Experts of a small language model: 16 experts in each of 8 layers, a variant of Adam for the experts.
Below are experts of layer 4 (counted from 0) of a mixture-of-experts language model. Rows are named gate (a neuron's input weights, with its number), up (a neuron's input weights, with its number), down (a neuron's output weights, with its number) and show model dimensions 128-255. Each number is 128 + 32 x the weight over its row's rms, rounded and kept within 0 to 255. Numbers have three digits each.
Before each expert's rows: a language model's description of what the expert responds to. This comes from a sample of Wikipedia text that the model never trained on.

# expert 3
It responds to: Latinate prefix pieces. Word-initial prefix pieces like ex, con, pro, res, comp, rec opening longer words in prose, such as reflection, collaborators, denied.
gate0:088149165136101093170068106116139117135161171090135134135157178139108123139145102181194160139187101113112119142114127156169146145112091146097104109088097151069136105115102145222135070176178153030195136129141137157105124172132141125075071059107162130119123128127128104176186144130151160117140117095217123157117139137150100136116106113104129098095125094120107102119133222122105168188102
up0:041144133104115167163162174091145121103081100095177195126125199117135127087129123111103139130136135067135151123147115088086120145104174123104127138107134114034146171130111136100104145127166150113097095033137109060138112128160100112091109153182100149105108185142111143121111160102134089129128112156115106063153132164087116176112139095115180064096145109136115118074137118121173157048120
down0:091181076132128106174096139103082129162112205085162116160170111107124140145157164081162159151127139094156090197168133196148177116076103098092122135163155129159112149133161122169103178133124108163158158151138142086167100088112153163065100153113110124095117118149112140125113077124165130161142115120135141144179126149108103161094068130144164128076159170124073116092119123100115157136137

# expert 5
It responds to: Election tables and determiners. Table pipes and digits in election result tables, especially the 100 of Total votes rows; also determiners like other, any, such, major.
gate0:139153137052087103154178077116189104114109116148129173118165145099089141100149145085107192109117105151183092141133112113182123120141090142162141104184135136130163125137170154119122165119137138090216127167112129144114176101080124165133129159180148073083102163108100113110147137101113143089126160201156156119130080131136169118162113078080132162160165149133101132135118164108112089159130
up0:111136081174141111150120169143127142135131146096106134161124184078097169128107163141133135105161077168132112125143125103125081132114137085203158083165136088084161125127145135104095176148127183120131151085087126073176116079156140097122096148118074097160099161106178151135116124145098107137152127188147150119122148131123140153164134059092084074131200181113140116125109167104164190123084
down0:129159086142076148151121141149140113091124097115119100144142156124083185172104133136089193149172138145101111119128123120128172114107178127185081069156146084149111124099197132107163139145172071107123086128084140138105122154147179177140150117142120082099070087097184108125150109149142143111158140084118144106105074165127144077113083124175064157133133147130088103052159118139165156176137

# expert 15
It responds to: Opening parentheses. Opening parentheses and brackets, as in climate table conversions, born dates and epithets after names; also spaces before years and sentence-initial In.
gate0:180158192156079156148158106126158152126126161121095130159146119110101079117150158133129148103197042128066122120110114150125128113139069093162139110081138113183175110161098121128058096188205110107119221123110155165143162187107105094056161125143095151090141142147088111100104138082174112196149107101068170222126130136172165185098135099148117123132163149158162138137133162075146094144166
up0:078144119107147120108076141146157100138133111127174182127084067143112147095145042179112081163151102180134125158156138129131145183116179174116145161151185111072071095145134133165100147096119103129171120137135152208106189110169159086131101122174133064161119111143169125174145151134134157068136172149122182087126144156121093146133163132101143143051133134105131129117133094103070155082140
down0:101097132155144125136146112145110107147119057102145094150167125163150142133134156132163137164125164129185146124145164074055096142130106125128144110134172156170107137148142112097166111134082111124114160071165074185141133145085154176144114153165173146159132113093142112111136095167140160093091150070122085112111117102158138143130071086130161118158106113101128161114124171114133093134076

# expert 8
It responds to: Digits, months, odd bytes. Year digits and month names like August, July, plus mid-name fragments and stray byte tokens inside Chinese or Japanese text.
gate0:111104060094153143163105164096134109106179081132212136093144168107183069153159144132136133095117142114141105173173123143159090175138068154170206105104110158109179095154163136164113111112127132086150091117173139158126089176100105148115161144096139139083099173157178128178090104155095145181119142097125101156109166167119106094094104102121128096138173146171151096103109149043109155131135
up0:128109075114127158085077125156137073094185093138067114112160178091132088103141152104154125098080119087147139144162141114095140146153092112188185149094115151183172131173130052151151057097136153203160110086118105146148050143106124104180079180113168171096145133115133137177183144151099131121098160121075084093132124114129068091077109127134185142081166149155187078103136122094119111139117
down0:136123157168163090098180140112139162117103077082101127109156073167097119130089148105104159085091145133152097202100094132117119096135185091120124147132077125112105158176133151190125176166162109112106198087147153157119066125165107168117116156133136123101081122086070155118154153117120121072166058097140134140103142138186089105111115131136102141142217153205097065138144151145120178163151

# expert 9
It responds to: Colons in titles, lists. Colons separating book titles from subtitles, track times like 3:32 and infobox fields, plus table pipes and words like featured, including.
gate0:156089120086084175135109099104063127145168134136118138062121088154128169083151142136106099136124102190123089164122130138120097080160105125185154130086057102140152123161153109140115093132075154089133125144103080120152108108120088149078150120067160126183174205100128102116161099147129149175130106088130141097142106142124105085097185066143158123118175109147180128144157139054157108089118
up0:107117158132189093131135095157143167126097120162119113114089086128117062198103080131128171102125168113086137107141133132135090143070098129159123173140133095126107145113093173138160182103146109115097143182171130133154109142044168142163068131152079125124134046124165150153111158169169095127096187122127111131124121148085057143158086174102132111198115166105109140073092148146071234103152
down0:125096103125135108147062126200204180132138064164111125082068077117102084135131142102135129119095106090084101088169100127129136104107088128155172101170149142102118090150114092143163125131175170125150115086153137185086132140149091158145130162100148149188141156141142136141161131088164086218102128107092173095141053172146083089169097117151171067122124118079131102140159066152140147126138

# expert 10
It responds to: Capital-letter abbreviations. Capital letters and uppercase pieces inside acronyms and codes in tables, such as NYS, GMR, BHR, IF, UK.
gate0:140165196103077169126183183163122109083179084115138154135159098094167181125118173174138126144116124114123092175179220116052113140179114138098131111155097159121100148105149136148110163159173142103120128105106083145075140106082214072113117130105180128167111123150067124157140091161052134162150147152116089117129152134124145138109151174122146075132131148213107091134072116137136177164067
up0:179127102116093160094139069110119074106137133084150160123190132166078106132108135140144136144109115099122052139135101158147164112102154155153135088154158114147115134159098149162151107194080134122160180085145095147162161141094106173136172151090079133064114146153111134121077193156161100116139169102166084081128173110105147104125056120106087082080174142068113140194059113096171138180149
down0:145181155131128103143155134070140142216162094118140114123103101083163133106121142156121087150188196062137114119136128149172135119114143108104107178143051150177126129110103114159068097108127155110139133093106127093123160122126138133102139052112060104159114152128083156110105102117072099142183082120171154084119175061149088187153122114059067097174098155106058080129139083115164050127137

# expert 2
It responds to: Mid-word Latinate suffixes. Inner and final pieces of long English words, mostly derivational suffixes like -ic, -ical, -ified, as in specifically, emotional, traitors.
gate0:113136135070117169104168168133157157173129120173168112182083142078173111116102165157117083167170115153143132147125162099113116126134154095150052146077086107164136180142087124099101056095139083138120092159129161155125183153113133082135111153099096131111071154128127151049138103142096086097131135146113114145170129181113167171109125188129204120130140029085088122138119185135121178135171
up0:191150093096090099143084160134141118081124129190165177178153145125146085072170082063170103096134104105120145128132110138147137169127187106179110175111164119114150156148122162131105113076147162133097127106131076141082149113139106129101118163129131145130110140116121135170133122144115160137135063071143163146133147182138094055114136128128176106134199055037095155108160169137186152137104
down0:092175124127162107154182142114104104119147160164138148080126134114143142160040075136110098107140151146135104147137075097151097102125147135149125124119154164127104105134123126127161174084095144080154098099146098120167163121074133175187122116123157085181186145153160124189098121114157125111105164172190133112189092120135141151174167135123112081086159187160090139134150116111079093143056

# expert 0
It responds to: Institution and competition nouns. Head nouns of named institutions, competitions and places, often in tables or after "the", such as University, League, Championships, School.
gate0:096138141109040122075088108147151128134135124117058121113078116142157094120125183123165163140136131134118162082079072100114106124109198109151146106069174149110114212176111162174082094148130081147128161121106052093124096163156065125138091161103051092156114166123121087147124084143125123107140151079151143178157078097138121142121119145148136138118142117109136173146125087040105167095077
up0:135141068118166169102159113150152126103130125104151153160121126155114103066234099082144088067150118102083082097130140146164141150101139139127230123079139135137159169153132162163121112101102092149195124178145154141140069112144113125167111039128158135104104066140126069129154116105144148101116106122144088134117159143059138096150131111122136130182098136103172042178063126124079116115143
down0:165136148110152160141110123134037082122129133141153152094184157141118004096076112104136141177128141145173183114109122100143126144097171145169161084061115130108148079095180078120149133146159147120141153101134124130197180112104123135100162136150118128161132151124129102124086115145091139156084096105169135110179111105096098099151098204039149122122107172092055153107155204145108142098078

# expert 12
It responds to: Time words and numbers. Time expressions like After, During, years, overtime, plus numeric cells in sports tables and the piece -ing in finger.
gate0:148125127095066183141157126106166135102073135108071099156164097122171125146139041092111182103148151138121156123046145162090187127151119128127107123123138131087103079117119178112124138087135067089132151112176120127118110173099143190137189116194176148151134102128110118137171121119118135113054041086146095104204129164112073107118097230168156098182144148158089059146159051151121105123116
up0:150129070096095141138112092187089155111120057111177095122175107177132155130087104065147167112131146144086082137061162081118121160170141161155105151129171157170155126174091157142163132120105144075082147155095093165165129114094125106120139106113136155109141121045145129092135139061164156105143111122068060167134190083118099162031107107087186143106120121121156145131139144149125175133089
down0:090150088182102086113125123122146119144137165139122082142163132130115159114115165094149188160078143061087104142127157190141082122148125154180131104150179143069100150135117142168177132126161172109160133096176178114155097053169138162153124138155158100106185081126124140103147144098181138167072172114117147190126085170064105138089092144089170060161110179173063143143126136100114130162177

# expert 13
It responds to: Latinate word endings. Suffix pieces completing words, such as -ition, -ection, -ise, -ion, -ected, as in promise, promotion, adaptation, protected.
gate0:106175147128116155113073142161122193107198102087180091153124180116099153138150137155141159111144131140160116125133131124113101147072155112076104081103099108006146163137126086114036136174164173128133167150130150100199145147157156129047130118123121177149211183132172093131156154101090152160185118126154101151132094138128124148163075142147135109160074147139132162103143177090163138073089
up0:161156126147065123117128181186210128145104189144183158138147112094120141128101067058139115118111066137111094106171167076145137132104168120109140122105094146020166136084121122084071103163117128161124175185137086194137170148136097137092147121168097128114153098084153121139089095146128134063147111135143174128104138054152177140150113099150156107199122107136111145171185120155096095129087
down0:125156117089127158128153160177141127112106158062116093149139072132091194108089156072126173106120111097157161163169090133131147107123089143099084129122088162131110100134124161174137150128137113164143174136106071124058127128115166129040100135126136085146117120096138174150152146075141193087081167122148127142157173049076164152158120171151125088153110168115119133122099148125167103128087

# expert 4
It responds to: Determiners and name fragments. Determiners and possessives such as the, his, her, their, plus middle pieces of foreign place and personal names like Zagreb, Salieri.
gate0:129103050120106148164114087088084111147122130117112123125050155137155122083156087108182087136072153134165120085062096110099139163170121121099135175118114174134093143119101053135083117147148050111090138105143183163148153137189098120155147140177098104087096110121124154164139157124093201086115140133104134128071108170089157110098136141139088096090131048121116143147095181117090109050161
up0:089174131078117156080095173096164069154081126142167131129143113138120146132121194152146108151165167165094072089125150083177167139151126110027142136109060059144070167112160122133138132103105118083148142096143153090117108149102156117108103125111122151140081131114127072042134076106170144171102137127087134074178141114104181195145129130150131178160167176131140126153101162162127090133125
down0:124148109163113152139160158126100110158115165194145092134088114108088159141105120155151078124183172171158092085137091095109178147160148062114113089186104151142135205111059085188078077096110143092115123095160162165110144105130129194092105178179139116154126102085105132119190109131140143139114124184155177131139152127127166115123152184165128077178087137159122084112130124131155069116162

# expert 14
It responds to: Central European name pieces. Middle pieces of German, Slavic and Scandinavian names and places, like -berg, -burg, -itz, Radwańska, Bundesliga, plus spaces in score tables.
gate0:056148103158151085186091127117133131061116174120126150071109166171101123139147140112110086119174171082167112106170166141123139096132101113108163101150055200115102105097143076121125145072135138148173120130117129087095112156150134132152150109118123150121121125166145129135106155099109166244154158112112155123139170107070100148101162150137131101103145093181054113186162112116109044117056
up0:157129141071185181112162134140130156182147120122143133157113094152130170122102175131070084129121103071128091083068106122128106131158082081124104084160081118108163134133142130164177177150068134120142099098143162121138186127086109105125189133156155178104152116080090084106065136118091059157096099141167135101124127096072081108136113107091117115094114141109115144131181160169153107132140
down0:193082172142149080123155154135127081158128144133158111151174137118099177165129165085120114130131129166165098120157121091107064145176192111072091114130107156149111142119091080160089151123079152130146144138164087134139101102165163172210169145120095104168114049146141148084096122089095080103122106173137138118144141135139113182092165094139171172087127145124075108120137152125118144110115